Weights of a small mixture-of-experts language model, trained from scratch on English Wikipedia.
Size: 13 layers, vocabulary 4096, 154M parameters.
Experts: 64 SwiGLU neurons an expert, a softmax router.
Training: a variant of SOAP for the experts, 1059M tokens.
Below are experts of layer 10 (counted from 0) of a mixture-of-experts language model. Rows are named router (the router's row for the expert), gate (a neuron's input weights, with its number), up (a neuron's input weights, with its number) and show model dimensions 112-223. Each number is 128 + 24 x the weight over its row's rms, rounded and kept within 0 to 255. Numbers have three digits each.
After each expert's rows: a language model's description of what the expert responds to. This comes from a sample of Wikipedia text that the model never trained on.

# expert 38
router:148110106094118144106150093134163132115147155161137115159112115147128137102108141117140106105093106127094110153098145125123144104114111092100135146143088154099163124160088165109114124111110148111116114162145132139111093136111072146098103094110153150108170181075100138158152103098140138125146116113139107152161148095111136143144100102113
gate0:112106139091150156121161147156152147097108183128127116144137090131154120075107091125148137096135136151085113130151127126137126128137090121139107118127130116107101131122079103134144121106116149125111129139084114081129127125118103132129170101079115120164167131128136108144153129109116154116107108161138099123155175101118151103172171107128
up0:164139105161108112128110105109119107159143084132126138143102167122081147164145173127126116155117126084173158163119132165132127142117152154103145131111109160142165126168145167114099133148163136125140122113175153156135122141126169146124089157176166137092096136135127156100092110163146114131158140088128150125095090147128129168088088144119
gate1:145076112114090104156096079133121144098204128144134158113104095137146125123126154132115112105093140081105102164091159121113117090131099115148122120098120149123177148143126135092131129138166161136124121082135139151140126158088135177138123096105147159127158152097133182140069103108114119118131146091165147121107127107131169183131138095112
up1:128045123105136098175115086114109127095182121115099171108121088119143122126157145157113116120136150055088113155121138101099116091146116138156139107100160128108167165145136146114132152165160151139141135096131118135147133160104122171146096098096138167119145168102127178108078112104108131098118136112152132121123115111133152149138148103120
gate2:147095088154140158140170137114138104119168149160159145164132155132137145123105173106133089129108161063155146116103115121153123136124126124157173174101132133105095135134114151140132120109140146147122102147120090146143137162136098151104112132100176122124190171180113143126115111145153140184125137102165106176191153086128155119150095108174
up2:125148133119123105092118097145153175105129130064109099108120102144118142117138099123160117137128075142114105161115158157155109131117105129099103129115127112137140125128122137100104127145089124096124119099144162099109118102099160098099149108142140158132078067100125116155133117103152161091165119157115114102098143159098099173126152156106
gate3:159109079114088183100114118133148159147171122138155127155116130129153141163101132114148124101102113080169116136104118160128092112107081141098141127095121107086115133139118143098126088097127180118124105143137162162130121181120144136086133080129156159132167139127100121123092123100145143099139133121144114181122170099122165120169161069106
up3:098137138164122119126155126131145127124129119105123102117123092145165140107152153100151083153139168161101112117134134109158140149127149128124144162151122147146113101127086165089115145139155096140096104066146106108110103111102106151173127144152133107110126110158111156163173116171144138179139157133146094093121128154126099181101102164122
It responds to: Table separators and colons. Pipe cell separators in sports and statistics tables, and colons or line-ends in lists, e.g. "French Open:", "| 0–2 |".

# expert 6
router:160118109088118144100152128169166165107141143164148093134107115161127155102095143133166108080113121126123108140090113121150133112101093112098142130147109136109147123140098150101101096121117136077114084149157156148105092159103115151111110112114139152111124144105103157162123104105155150103166121129148113148119149110097126159140113121110
gate0:143113041056172117133112090143160122138127163162149138134111090163145116103107122143158106118152134106111108154085110134123101162146112129125090152085146061106138145118099104084140152127133107113105094148134099167107095181113135160156146099116110147079143143148115074116159102106142124091107151112135113127113133176108170145139089134091
up0:105113087064157125148106123121128099122104137133143154108126079183131104136098085138143133134162132100118151123135100131097081128164122138151063144088169077119154136131132105124113141117133099089102086152087115181106126157126138128134120123117119110073115123162140097123138130141136105093104126134134159116109103171128158142101080151087
gate1:154102130117146126150169138144136148107081140129150134130115120148116116121155133119135139120133149105112133138134133085102113114141120149126175111116114150101128136113150167121109135148143138111125124117140090095149111123136135126133118131166128153112131164127156110128108140145109098110164139148110188132111103117167112116143163146130
up1:153111131140124145081146125136082157137094130123142202129135132143121131099201120113151151152102097117128147168116152115106122119120154116123158111133088162111098135123113155101102150144153138118139124106156094125116127189117179140137128131144129118120170156148110133093090159137088090129137096136105124100126126150181125121148139144102
gate2:141177138114133118122137152155132119129123093117138127144108153145122091096108121131136144130136141144151130149179105097141137172099108132104128137143105181109097144106140121127135118128129118098141137134099102167145155148122157110143158128130115095135162129142149137167163124110138130131163144147161185127118151142143167193140127108160
up2:138110123124148147121126142121116136155146154187122146147099096141110124155108093121132113150148158126141128135136126124146092151135074149154128149125080117157111153122136124113107109133166111126127134079132160107178110115129132186141108132160131142095166086104096173146129076127154102098137148125091117147114106117135134130171146168141
gate3:128157120145117164093148113144103059084159141117131148158157108130105129107121154114131155143098101159125139159133136158118132079160179133123118155159101183127151111170099137153092150117106139131143115119160135131114182159144156107111124116146138147140125138107078158121161099138158101141136122137110140144172125120108150109081103108122
up3:113116105119137113162139138125179147185143117129138137122091104147154159124131120138097128127130120093092098109137122104102143134099097110145157135121139078087119135144124122078161093138122111126068100107119138137115097140092130182166112110089147147133143150168160144147112101092123132099128142125132111143115153108130121167160081168101
It responds to: Institution head nouns. Head nouns of named bodies and organizations, often after National or the, such as Council, Committee, Court, Congress.

# expert 46
router:151113094113118156105148101142148153108154163151154102155097105161137161122102152130147113089116103130100104150095141153144148103069094106108132160117097159115158111170128132109115087103116135092120096143125145146105088137095120152117113109099143148091149172107107136155140123131175157098163116106130110158132124124110153138145102119102
gate0:078157186141123116133086153145134132127168157123121151112117097155140117119105112140135168129103115134104149110144128073077124123134170148139134120162157117134108153124137091107130091099103105148119149119126106134135130102086150153106123119136110168121087103137166158134109128096138110113154114135086146162143111139229144084163130112085
up0:136113119181136129121139138118118147137116135163087114124092105089145163137122146140124093178130106129136117208164103149114143106099160134120143122130164128153113120139133138137105121161111133095146130136121077100102097173161093109149086120105133145117160209148170115175165114099152121148135129087140114120121130148092079110158133137157
gate1:141112165134114146086140128114147133106116119080106138102164139197145114113147105151135126122109111138132140125090103117131139124095079125132125160136132129135072092132140098137145095171131119098138115184119096157135132146155167145140140125130121153112097078141167115101175155135108118087131127145119139127113100147140127120096161156137
up1:148104183119124120079155142108124130133107107124121130128122115144095117108149101152110144116115122117134149114080146143143128111118093132116162157146136139138086115118139131177160095131126132116122116153120118120125108158135164141148159157136116148123066126108143132050204166150096126055133139139129140126136104137147142114119145117151
gate2:193117115099123098144088107117109072153087146133101115085132127093126161118087151107106145084123134114107084154154148186118171098071117140168164136125107115128151111135131157164143118131127129141147107139132118128090139094112144113101154120081088105098114101122135141113135144169142166144109131102122150139143116158157089115182107092082
up2:135107123090139110129114158120095096122095097138137111107117135138105111135101110135139073098127144094105123144171151122111082104136129118106153141137086124136123120158116144171121151138068126096140131125115101097088119121158114120109152120147126115104150130163102110105111153154096136109134137077101098128115122150092107159129167098174
gate3:113132108147154124118127180125150139107098071126132128134164127143114117107174135139119129128112104121175132085085083091156146141139114120132087134119149134124126167105149114135120115140138132123121125138120071163138134132136112085153111153144125137120129060134130107158152123118140137144138115119136144121082120157110105132110114142196
up3:111120097132144131107133149117108133113079120148161099101193141119097116137129105148133154129117139135162140114156157106114102133146149126155108142103113099128151115097136133142136125123136110144093126135137073157118161145103127104139115173124121144105161073163116121134117121148117078156152119119137156127125121137104076108107112117129
It responds to: Plural noun endings. Plural and abstract noun suffixes ending a word, such as interpretations, strategies, articles, instructors, colors, disabilities.

# expert 32
router:143120105106126153097158099137142145116138165146132107131101113151140153105103147110147128117098113127113117121091127143140143103108094118111170154115086177100156087135108164122076102121119181100115095159132154137104123141116099138095120109123162155090162156109084141138142132125148172142148139117172100143144163100106173168129128118098
gate0:151133151077100115125154109174144078153129128141150108106112099122134133139131094156137133100102086110138153115116058127135136152168137124131083102119130132135147144113115167080163131137116117130152158074122115125074106100133108111101111165135109143112099137144104155134157165150135129117151142087137129102110176122110165109112141130128
up0:080122097146138125146117149116130127086157101125101149127162170139094130088116160118113136141179145126122087129180172119112111129129095139142132141133179129111140116178105126141089116132176140164107100178155125125142130154133116146127149104119168116126154141097103135130099117119125094144097117160105133137150091156146105154144101142119
gate1:114119129141126127139141149130113124086145156118137110116114091147163149126141156111156138117121108154110123150102108130131156154140153143155113171109108152122148106107145142113096091150169138100092125136101143162126134122115138139108124107124131084076208143109149119138141146157138153108127105149124136127102082108117120116147151123096
up1:110148132130128131151138114142105162109150134145133130109124083130128152106188135127140165114158114132117123139114104161149134145144156146165109134101140159132156097088121111113087095161167113101137126120122136127124151135144127160159129126114100074096182148144135099116101157158149166135132095120138108099118080116123119126128151128107
gate2:130072123132107137082148140186144173142107135148135114165121165139154108140113159106167118125132120111099134137109157169121161133137131102113177142114103126173125131147121132115086086113140148114100131121169146120089105121108131116156102123069110194092119129141115163129110131101151110094136109083115106116118120133112112132127117116123
up2:156147116106135125138128103113120111107160142122141110110123107166137159096130122130110145100114112155128092137097156120125132088087145122128090118168150110075142151120114106151146137097127117111135103160149111166138158181129071134110101115164141083145143128110116120146161114119130170141141153126110110150152176119110119134108119103106
gate3:115097164110117129150128133171147150110106131148144123090101049095098119154103108137115100129118135142084150103150117147110172150097067142101184163111158151083164104135122121123133099143095146110106154161159125116112130127139076130087137118137117140112105118092139147120099137141128132106112110131185113116150112124125151181139111124121
up3:115127169150118109132136150124142077089092190120139145131127102139109107154101131103097100097152130126098141117116133133103177150099087147128155145127118168095107129141137119145120087129086156090120168153117143106152134092110125097132176115142118129109130108103120101125134133149098149145113101129180140088130142116145152153100089142081
It responds to: Titles and offices. Job titles and offices in biographies, often split: may-or, Profess-or, Emp-er-or, jud-ge, appointed, Secretary, Lieutenant.

# expert 35
router:139114109113090134096154106163124146151127174142163118149083109142141143105119160101136095106121083125121083151086145161135134096107137100108157155142111156120158100125105153109084104135114160142130109145137166145128112132123123171088101109111135160097154162105112173165142111102178148107159109126150123161144157121088177149142139120097
gate0:129121157129106096176145134132134132118148077102112117166128131102140132114132191134125099127128114142118120147146109132159116071164107120074135162110167090137110119121128117116166132126109116159102111144099105185128122173117118137185110139148133122131130114169137141166132095130107148119147141112169163201113152152159138114122121123145
up0:138106100109158166119092097083105103132113154157090116096172108114116140168099118102136147109146164134149136110094116125105123169093131159167135133103099141114151087154111123161124125113132139128101133138140144123128126082157114152098132123112111131101103165108120119124146118124152131103115121125110113092129091093077084139173100128133
gate1:086117132151158141109141158102125123139138156140101119190145119110143086100146109107156134152113118071106126118159093138157142120139118111126145150120122116108152147114130142124149130128136186158134145144126159111115143079099135168117126148158096144173085158116145125086091134119140109112144106113150116130145125110074146158152094125094
up1:099114125148161144141148138097118105136123139154097134188159130142144103099138137075174118105121115059103114115146085156135156135150107104128149142141129103090164152107141121144157134137117159153124143140124158097135155094083132170136132156143102130164105160146144135085097125114121096122146096116157140124156125133075135151143092113115
gate2:122134149108085146093108118179129150148116141098112128119127100169147157080133107132120124124145105139138107129157133163138188096120098151150154140110097135120127096112137104122169107135114145110120126130137137125154137094073177114088149110089119161126117161123138160137194119124189104080126115119141151136118155118133139094117111125137
up2:107113140106067125141090134149131155136102136091111133100132129146149132100138117122108111133171119125152105120164148141136199138134115162119133122110121104169139108097155081130192129122132145126120137127136131136135132108088162113114179142097126175131124132131159156135177129170172116101078134153127161108115149133170132077121130136158
gate3:154117103065121131099120118126157127097127144183141135071079110124111133162136115133123123139117126141126125087124121170111173184108122169121128124135167178137105108142109178137184128132159170115135129107161175132114112103140121134155086110146116111115148155094142090164114171106106146125134123115185124129112161080130103123169128124104
up3:125139154191111162157134102156133154124141139078123103185161126132132158089081124138157133112099134115105114149125154077117087100110126100119093153114095103093173145141140083081072106122139109121118126166110085124121115159113128123099133150098144133155104122127131182120144093135158156135158143116106105146140125165112132132081097131139
It responds to: Prefix-like word pieces. Word pieces right after a prefix or opening syllable, such as re-in-state, Rock-in', d-ra-fted, Pro-te-ction, plus prefixes like non, Super, Pro.

# expert 34
router:143140123095108134109156120171176145110158176147155104140120091163165149103111159114146097114105115130089110152119155154125132095112117116104148157117091158110177130132082138114103132103130150116086097172144157179096107149073076144112112112120141134093144158121105154137133120122125121131144146096166101141142116106098169169142100133077
gate0:155122096142147146133093135100130136101081133135174125128130121197120172094109120122167148119107146101124087140153161096096137105136117109148125161169116138160147178156126139088155137113128141114144103128144152160108121165114165145123177156128093093130107158164141124119157095135143096140116107097117098134143139101127180125122150120125
up0:146108159114108128132141096181126073101134117123118162116095097112143095140153153129087099140212089181111117135135132129145109118131131126142149116084156139086115129143151101130134124126149136119110139132128069147109139102137099092106111126134149112081152126117103128106103157136140119110146163180115126155100124107106146171153126107075
gate1:145152127143128114124146142139126122143147092126163113125122158137126123181125091111147122093085137182161139072113147158102104112123124083139118157166090170157172135135149120131112134075121109100108113171136117161155069134094112114136141117119124115117144173126106120126126107129140140144173158108145141149139134131102183143126124100141
up1:106113118104100149136139113141129152130110149136089140143127101121115127096125192132124145138146135092109104168114103100163166149122123171097141103086153098085089115140095144114129125167154167154144142070133150106102170134138144145100098125137146166150108095125146122136133131125116111094082101144128101128128122136160097131138120145128
gate2:108095144092120114137178113109096104127183132134150072127116120119198143143144136161112166129141108127078163111107162140081106135138129087147138116153143125114148138171129131097147117099121137115114146110133103158124143137128106194175118129152114134081153142146138075114121162132132125162138129078131124151128100126115156161132125092110
up2:140126106146134135127080131173171170147111146105130172122118150157090124158126128111151080135135095117172105142147108117184152122111131164120141165088127117123104126080130121159122117167130124123132118125110142106174116110114158116089136128129157108142107102104100153141130106133145122111124190191133160116097136150158113095133148155103
gate3:122132138108151100143139127138134142143172110154119094106139091135116140156116126105104150126194109110114134123118147112134137119133131111116140105169166164095145112113130141129114099091087161126106140131161115143135134100125111121137128111146114127104143110060142128119113176135115133128130124120116097116150130102079154168117123115112
up3:135123100116098159072137114139119144092083162097134134152100188119113136100148135115167090110116128144138111124121124140151146118125106141118128173091096099133125147147129137156129137166185115101132107121106131113127092186121161131144120130100141149158105102147099134141145113132123141116130131111133144171100140155152113092164117105116
It responds to: Table and heading markup. Wiki table pipes, heading equals signs, list dashes and colons that start rows, sections or notes, as in Event | Gold, ===Loans out===.

# expert 15
router:144102097128090150109153108148135156129130161155160117134117098142147135095117157097118084112111107091116096171094134136141143119102131078104136143157091149130180112136128138136115107122130171115124103163156153155095080132112095148092110104139160165127157127118095155136151095090159138116138133111161086130149148088116157163149113110131
gate0:118147146148102131139106135143107134138145126149162137133106129166133125105065142171130134100088116159118121136100118146137118119157106127131130130165166120112167097099119096112121148144115081163158117132114152152175132148115130160117146109118157112165183095123124101125157113155141151154107172157118103151113153152132154114154137129179
up0:138106140134103155161079126121140113130104102134122101160112139115116111151175123140127130149160140169152119084157121146100164139101133125086138123130097154175139142131136155169130113159175163120113134118085122141107167169117081105121136127114119149100082124137173134121175131127138126114149132101097089132154114120105175128087113101109
gate1:110098120120181140149168144135151133143164189116138120132080121146117156120125153104142146152136073100101151088109171125106134135097133122121110165122111108118156111139136140116114166121092133110121122162131158123166073164108156163163155108118121106083123120059134190097166133131142131144126116161125132117150113128125116118117081103132
up1:146155145124102128115113091131104126130130073128119121103158126114130100159150112145132124138130160159186148154141102138154084147139144126136142083145155121116115118141124101141122108128171104131143117058132091119101158120129114119087126108139121158158168151159125062151085140123116142103136105124118123133116152123116139123163164147134
gate2:132155095092135170117138096153118142106093154102151126104126084140103102141097097159112100177125130082131151131124141169155133088133122119105164115104113110135180111100112142101130121123150139105135111124142104104085100109134139157110100086140136150123124115131118137151134136116100139092143133116163108154154136129105115157155134184106
up2:141103162151118080111116144091126123161163108117116115133140177121132127134153135111162133075138122123111098114115120077105094142122116144132107128147132156123099137150123120136111108149095131122126154140119163132159182161069127116119149158125122119163120146137118116108106130129155123168146122131106172100098121136154160136119130067140
gate3:167171147125112134129186079144124155104196189171187092109102099149115098134118117152129121092130118146142112138110119127133142076150076140114171131145115140140157155137099149151106115120155137116119144125159177121132153138163159147109113162140151111142149127105116106132135111116178092134187154128132131140121128166094116094162133096139
up3:136137137146034118081123118109100160084125165156159133109133148147096118124118094135115122135096115136167153094141120124115131138136114122132141167153133111152132167136151126138117149161113166108098150123124149089142107131131160104131142164130119087134133139103138138137126131118155096115167086152128107123166113141074115092117083071130
It responds to: Mid-word syllable pieces. Short word-internal pieces after a capital or prefix, as in e-p-idemiological, Ep-iscopal, Ac-id, Shaft-es-bury, often in taxonomy or chemistry text.

# expert 16
router:142124100114110173121137125151156134098160165166139115131130119154141149095086129121143125085113088113094105134119143129141152110078092102089151135122084138091150110164119126102108093117115156082127092148155144141126114153101113158104093094116152114096146158118111137136134108097158156110171134104161103157151128105091135156155100123102
gate0:088160096138109150105152130098082119106133119128158083146115093161077123131129090134159132117140141161105127087119119140077098101106128098121126138177117098129085168135121137088111088140114105146094121129093117138122119133157115126197128062137128161167143130102106117125098118142152110149151131138148127122132111105109159128152076126128
up0:133175095082110120115163126104118160121090121105131115103119122166117150140114098138120156067137115126092119118119123131098137092093129093142102090147135157107124147102115163099125082082136124129091119129123124175139105125100121110121130108125142138091141116124088129131089151182142122110172138124117147144160122095105170145143102134144
gate1:137139121108163192128101118134154150094099122080139128124117111144136149132070074124141130120139136166140111095083124116109114125169116136139079132150120140169103079109124142143137157108104127104142127145119124155131134148091131118072129137150112087173105142119123154145133142108101149121161119112115127133119138121139130151101118083080
up1:124132131152076069155168146116108110162170153145118118122151124125120099107176160111120132146125123098152153163153149122153141132102153115111178137130153147093140149134111124102135080155159149140117129140146179096113114100144106154176103140086132173092139138147110090128122107152148112139086155163150135117139144097112127127144137169166
gate2:156145074119132080111116150129117106130145130127108134173153119112097096072138094122128111113136090134156116152122124121136170107142131135096146115121124120130108134133116114085144073141123132168116122106150124155122136150113135084145173161128110093124089108152144139095115132100156119099112104103174097112104147098118100152103131160152
up2:110160101108168085114135116082121136145155121130138090147114138121158083151146140131123125127075145154111138160125100135164120092086113134133175115143142131134143122151130127118131127112138147133138156100134119119113158138106144100132163081189121112177122089123180123125139116097123121099141081108186140105113114126147138129142150142119
gate3:128144136163118106154132128148143098137145123112164133111124128117160118166136159128109136117115097124146109130126144100155143087116120116130082151100175100176128127114137100133163185109116131173126134094122128178109122157156101139152137116091143117140122150075123122159144132101107092172115142146088134153131143165110142090116136120113
up3:102176118162092125156137149136150085124151112129147128122146136098143101176156110140104121123083095135167130128128137126155122127160109116113127131083151100131103132111166101109180154147096115157119151089090143149115135105122135129170131117095115132107141144049104141155137120122143088160144125114083167175116161164141144106137119118121
It responds to: Noun-verb word stems. Stems usable as nouns or verbs, either whole words like claim, view, turn, report, or word endings like screenshot, crossing, storey.

# expert 42
router:175140111108119148102142133151157130134152146133122095134100121174144144108121135114158112110111125141103116147096151160135155104106122119096134175129129137096144112136078162116109120109143165091091092136189151174104098149108122182093113122120160140124178155099109133128158094113144120135119152095134109147156148104106149179133113121120
gate0:121123092135150146117069131093137154109119137115154151112111090104121157057147152111161124141092138118124117105118156105153099153111148128173135145122148138149156168149084166131137113106128137076131144126151159125084130073140130168134125107099139088119149145146123121090118108113158130159135153079150100154119155131166149112124111099110
up0:107161127104108134107160116125138084160163146152127132152152160193127118191127063114133103101156105114140154143156116162137125102116108135110151130136092126145112087150138136121124102144141126175101116163129121104184160182133139090129109132111132132132078105093116144174115137158135149109133154122120135124113112112112136181133153135132
gate1:080145114118130144130127103118133158116126119135122118136107131093131115128123122094116152110161175108143127143161114125168106138122132127160136146132154108148127167157119184143095132140146124107125108111112140141157076125104116135168165139156181115120172152120123139135169112060129119144102064137134161110117154092139144108150152135130
up1:139128160131144109074115134098110112082107114168136117097085131147149110141080172119138116105148125129129098120071100136131150168118149106161095153082109135158147121125116097103136092140152123115133145179100104177154150143144099100109140132120120114131174108128157117152149141126142116123126120097149103132078116107128095102155131123125
gate2:140127093107099110128130127176117121134155121141175104123101164109105152175113130127121067115129146153154123161116087149085148125131086147104155134123143114081147110111096117124114150132099129101107106122144125106139060126147134162158141114130150118099107135114113134134107140140129108136115125065157108092150084159152178150158109130118
up2:151079129121135140150170150125155106120106095150125170100112141122161114083156143137179123150157149099104117113128136148125115108121135161109131116099123121132130130132082134116184152129159116172136110136127131146148155059147092174139162142145164100127175161148132134150142101154123101120108152195122159119121142116141109087102119156126
gate3:151119106169080115112135151135125162160143107079128110187109144171130142095138138129109179121123118145129102132156097089129140119144147145108110107112134103105133149065092127104104117107133142105133121108152136130111100112108133097091139135145125095158128094156114133121106095132149149138117167114159133094127118148102151106133138108133
up3:147114116103090140125132151134126109105169121083144110158122102148170108163107130135147119152134117144079120135144129153115099112149131122112170136140127152146106141068113093115126154102126136135149138158165157157108078145097107113108094151170140142171111109100138148126112130121161145127108178118147145152155159137116148140175122131083
It responds to: Table cell separators. Spaces and pipes between table cells, plus tokens opening a new cell or line, such as the space before 1st leg.

# expert 52
router:149119105101128144117143078152158148133154153140137097148130114134127169114101150097139106117124086128083097156116134151143134090103108102100139156136101151087156132152115167110091114124137178125111101174140144138103150143117084160104106112096151162096152148100107139119130106124144133127135194088136096133161142101111156148143114100111
gate1:126137119153147172126131133114110116150128104175100140090168095130122134124115157089130124136139106112108119136097108124140110108132171130159149132118142098106090150114085157142112112109163146134126117122122132139157139126129101104149127122128105145096133149148106192120138098117133113122148094151106122132118148088150079087127109121098
up1:132123094117130078142133124162131161133119142130169125120112134135091138144146131154109189141120151128138129159159162121112124128125088156135087092145134165151181124173158120116172120126098086093139147136116099123113107122149140141141118137120092107164125131134184106149127147095127102111101132108146130111143135144111164125119143169135
gate2:203115096116141128113121103132176122165097151128127109113127114148131122147152148144158102102129122126097155111169134132155121075129138092128167122078096140144153105113116131146136099140123142086141106128155194142122060122141162114126085125131130195106139149166137140153119136114185147131136105119126123086106136123106156133150148146109
up2:182111099117141122128117113097137095169093158105137117104116099125114087168136132165129116081161112134086158103164122131129122106112105091147130115097134129152123134121146137133146101160138128083153105121144186149122093132122136120123086139132102156121144123164136120139098144133175141128148123138117138083093111137115165128149141158131
gate3:113128158116117126128121169136150126195145072119150113105134157170132102129130125108119132106151080111089119135120101126169143126154093128134111136156154122126090121161144093115084119148115144133134121167083145156149091104121129139114133171144136131107153115155091126114089133136133114115099151116114106146079112164145141163121131131138
up3:137124121189122141134121096127147110056100140121134172122129079121116155126136154103148129123120130140127146101153147166105105121123141118146093137123138136163113145164074174124140138107163109139132133139148120137123166126167122094150163140167149110108119128095146155113126131104098136192140104208105155142173131097123102076163065128107
gate4:141096092105105188142137130094150101108127111169106102144093092126180146120110152113170127140135138108119126128124088166115101144109147137140111095098102130150096115130104102106115114127176178106131116175108148109134116129177117155102119120128148111113119158136123135095169102171138128148089136144105101144127113107140129175138078068116
up4:128149166144158068128128123148110161132137126136146132136168134126116106139137123183127117111096157148152130141139144105140148172143083132131143148156122157077175114123158151139142135133076093140109146106155126155102130124086131112141142149143135146131142112108158132165126189105123109122179121111152143120147156132130123084103148191122
It responds to: Sports and stats punctuation. Semicolons, parentheses, dashes and digits inside sports career lists and stat tables, like Cardinals (1964); Mets, 51–30, plus coordinate marks.

# expert 5
router:125105076099116130122157095159122167126150177147171097138086094160157148094121150114137126098104118135100097138099144148150129095118127108110136148125116145079140106152115172103118107138141147102104132151129140130122126155113112147124118092103166144111162155098101164139130121094159152106156121116131095147155157123111129144140098128083
gate0:133133132104102132143112150137135140119152101121159128120106147167162126135197142162132118102113122130133101085105122111152133130123107071088099128098097152109095139149065136121135127128118157120144112110146162111122076147127132157094142109170153104103171168106086145125114108107141179112110109107148154107143149123119135144153124134154
up0:140123126127176115088111085141145129126139141140099110118145101122146160124082136091151117141097122142097140172128152123094118156176134192132124130170129108111139123110177108141125131148131107128110125112120101146111168130107106129143117140117104124141118088129147103137149126136098058135163116133134114156121105138132131139118122123094
gate1:122150095110174078145113156120150151108103120132143123116112155097114131093115125102115142152140122130124085149155141133124082119105137148096141108112102121161129108139108144130109181114119126182140151129144110129097127101122085213120152117136154126138155124156104152121093092135103114120164145169124103184114153139175142103096137134111
up1:110124133103155099129130152086137192149096126139130159116109112102108186150114121146097131151107115139112063152132112127164110101108151106123143094114098116163124103095140126144124119110068107137123162117105114109097105090144093153121110099160161133160148180127111117143131133136104145105124145161123095148108103106165127081126124144124
gate2:121128078110131148141139170154135149082128170163106150121126178124089147115100128118160107140121134122184148137124117065124102091125117142133090119147125137119119165108133127160115124112121120068160109165145129199127101153156123123145136132154128136123166117110158157132115100073135089110121117124137106147126138124144122111083104148123
up2:143126151146150095130124101118138088136150101104130101136131137132190137134125128114087149094132121137094101148130154160111166149073109138145158153119127128132129088140133131109114117132150157158072145097104137088101172111097101128132135114134113139132117126147087111144148161182087178160143161131119145121120144125117161129170156114110
gate3:140171061130136190122125109102128119118174139109163120083109140216115083100124149105106113149107138161158108136088100101114173127114138073137102160127119100179112160111111143112152067128121176140126094106111111146137137115122139121129068159126130134097101133140145132111122146098141126136125161130141157107124113112130142154108115094140
up3:134138071091145171138130095104122108139155164109178146090099168201126106132106116119095108167123134170149121154117116105080160125134120104161108149136104093164105145130126122151158095152102166130123107076098121107118164086138148111116117116153102131115107126150144149080123157142103136121110125147129158099113115109141144132085104128134
It responds to: As-comparisons and roles. Words inside or after "as" constructions, such as early/small in "as early as", "known as", "served as", plus role participles like elected, appointed, named.

# expert 29
router:147124092137108163092144122147145164115145160153150116158101107165155112103099165083133114100125099115106107152091119142152135103078113121102143149133076174114152122145126146102094093120135161106109101135142150138109122146113126142117102125115139155106138130113074150134130116099142135110152129129162080149164156108088148142138128099100
gate0:109161131142127145130165149178144114119165085133125100156149112118115100141116164094168108128161076124117078139159142157123100104071157147143125119112110143138113102104110118137138138094158134109177133133142095130092099115141103119111097112190144125152135117140171117122131128119147126120159113093144108115157105116103163100147124116145
up0:100130145159133091138149160184139162155132094123123105122142115098103098156116138142142122119128076100134078119159140139138107136112144144162116113129149127156128131110108108135120139144135143124160144134124079142074098126161094122150104105194159146136120115127151123126100147118133106132108103081141117129132101130130166079116146105124
gate1:138220116100164142122134089095116139166101128108134122154125138116072118145148095130155129133099104104103131146147158168124131079162159136135122141136098143120152131113110111144094090130104131108185119156126099096159074192158139148120122119124085157168136142138152166118147119138123140127144116140148135108137128118142102127148166104155
up1:120089142133129110146130170102118129100128138154131133124171155193132123130086197124131137122093166127123116150136119095127159174098062097141130089132110141128126148175120122155126159134138139120148137162119155138086149096112112068119166097122107113127127119107130147188122148158145119122089144097109155135141116146112136109121133139131
gate2:121059113139101138116110157144147131133178164099093152158123102103173149108089166130141115128117085154105124135155106124154122087139135100115109162100150104105136121128126116129153116111103088136163119140189145129138075155125115164136098121098131114136122115129097164109118129095129112087099071120148121131117130139111121122122089138167
up2:099064137139099113115125149149121130128154172100098166150124110095139136146126165126156134150121100133109136143163139103130112102165122131111101161137131089133127124125127111155114127133096089131116122110176170129141093158142125177137134137119110130141109119127104171114103113111112094127121086133162161131139138175100142123075098154148
gate3:148131080127102080143103135179127153149104134126128139073140129162132149150114122132116121120129097140080142088117146159157132128145108129079138144136125089102131108096136146109132098100118137100124135141148128137110079110163114143106137142128123110124119160133164132151112152138140169105109101110160132148095178162117070159162111110126
up3:141102136130084075119094127155129144127104142111122107120126149124146140120169153090121135118132128143120156104120128157170138107205122137101128116153125114106142139100128152130132108119105129105129150136143112107127086111115130120123122165143132101089104159094149114143112159129119142109114069131165112128155160170123095169144122115104
It responds to: Mid-word consonant fragments. Short consonant-heavy word pieces following an initial letter or syllable, such as d-oll-ars, side-k-ick, cor-rup-t, Fis-k.

# expert 49
router:167113117139122152101150113122151155101155149146166127165121100145158106103134162106146104121112114100124088154081152156134129110108138086128163132134090154093153127156107143128091085111143139099108096153158152138125094157101096160106112123110151174095153151106086138141122108094131132113144134113125099156174144087101145142121115115109
gate0:096123137126115118152179113128124084133116139090108138100110129150135153130126117118096113083117140116129084122112139133089152156145096135126165147153149141111127106133083108160147138109143124087152092153165139184119140153150143156070134122131151147096159157114112164139152126118151099121130123117129072126128127100105128136142124077138
up0:092099107156136119149140130103140096138116119099118157100108130125135142166156112108090081104112141138158091117116119129106128158138135111154144132163176117106118123100112105153142157121158102117165092148151129145119166101161141160108147129147124134088132140116101181137120125116150093150151112135119080096114131118099105122157139109158
gate1:117123141129139153114130112113087139100086132163151142091118089144052123150122095126081146150071114094129158154110141167137133167153137109134144132080102133077158106141133104117154146154105126138150106151137110144130123143142140110122119113118106162103139161132140171150133145136133107101098129148185125119075135101157115110083116120108
up1:146169154114091138139135113141187119153144136120095106165149165151179134117124172144171124078164112186105103105164122083112113106126123138117099128202159115162101146151118161144100137105150122138110126110126123112151131145093116148125141110130145113153124103128124085131136126093126152129136135127074133153170144155120152152148139103148
gate2:179127143113155136118167150121136151153171128116118134089120132121173124131111166133145135111136099078119065106140107081151117122098142075137140105099117101111121109119131125150152108119076137138134120136165097140135093165156122155143164134154129149157079152095144123167137167124152165127123168101120124144102099143128123121104120114127
up2:070125129121091120124093103125138108134092139146171128166139105127084141108138126138090130148099131122134158164126139168095121122172119174109111157156128163139156151120127144097115142148162133123100136115112171129110160102138142103110083113095155129110168117147108125093135095102131093136130072131122127113148161115129139125165137131131
gate3:136110198081167148102138121154122098116159131113134143136127096133162118096118134119135136101151082118122131098171112122134139126126153127132169125124094141124126140134090137163077130140099144099127103121123120144145153206082155110149183099144158131111193150150076153134108176150114130090123141124097175154130111144132131151083100106137
up3:100122082175097129138102140128142161126108128160134103086108154148105138145112118142124118148102180157124117198103126155106110144114115133118101154122189130140119128114153132100182126120175114147080156133139159119106099074142117131094083125089094153114085121093171116109115076072155111158146113133159086144128145079109120104157154150117
It responds to: Slavic and foreign name pieces. Inner letters and diacritic bytes of Slavic, Baltic, Hungarian and South Asian names and words, such as k, z, š, ł, Ak in Akademi.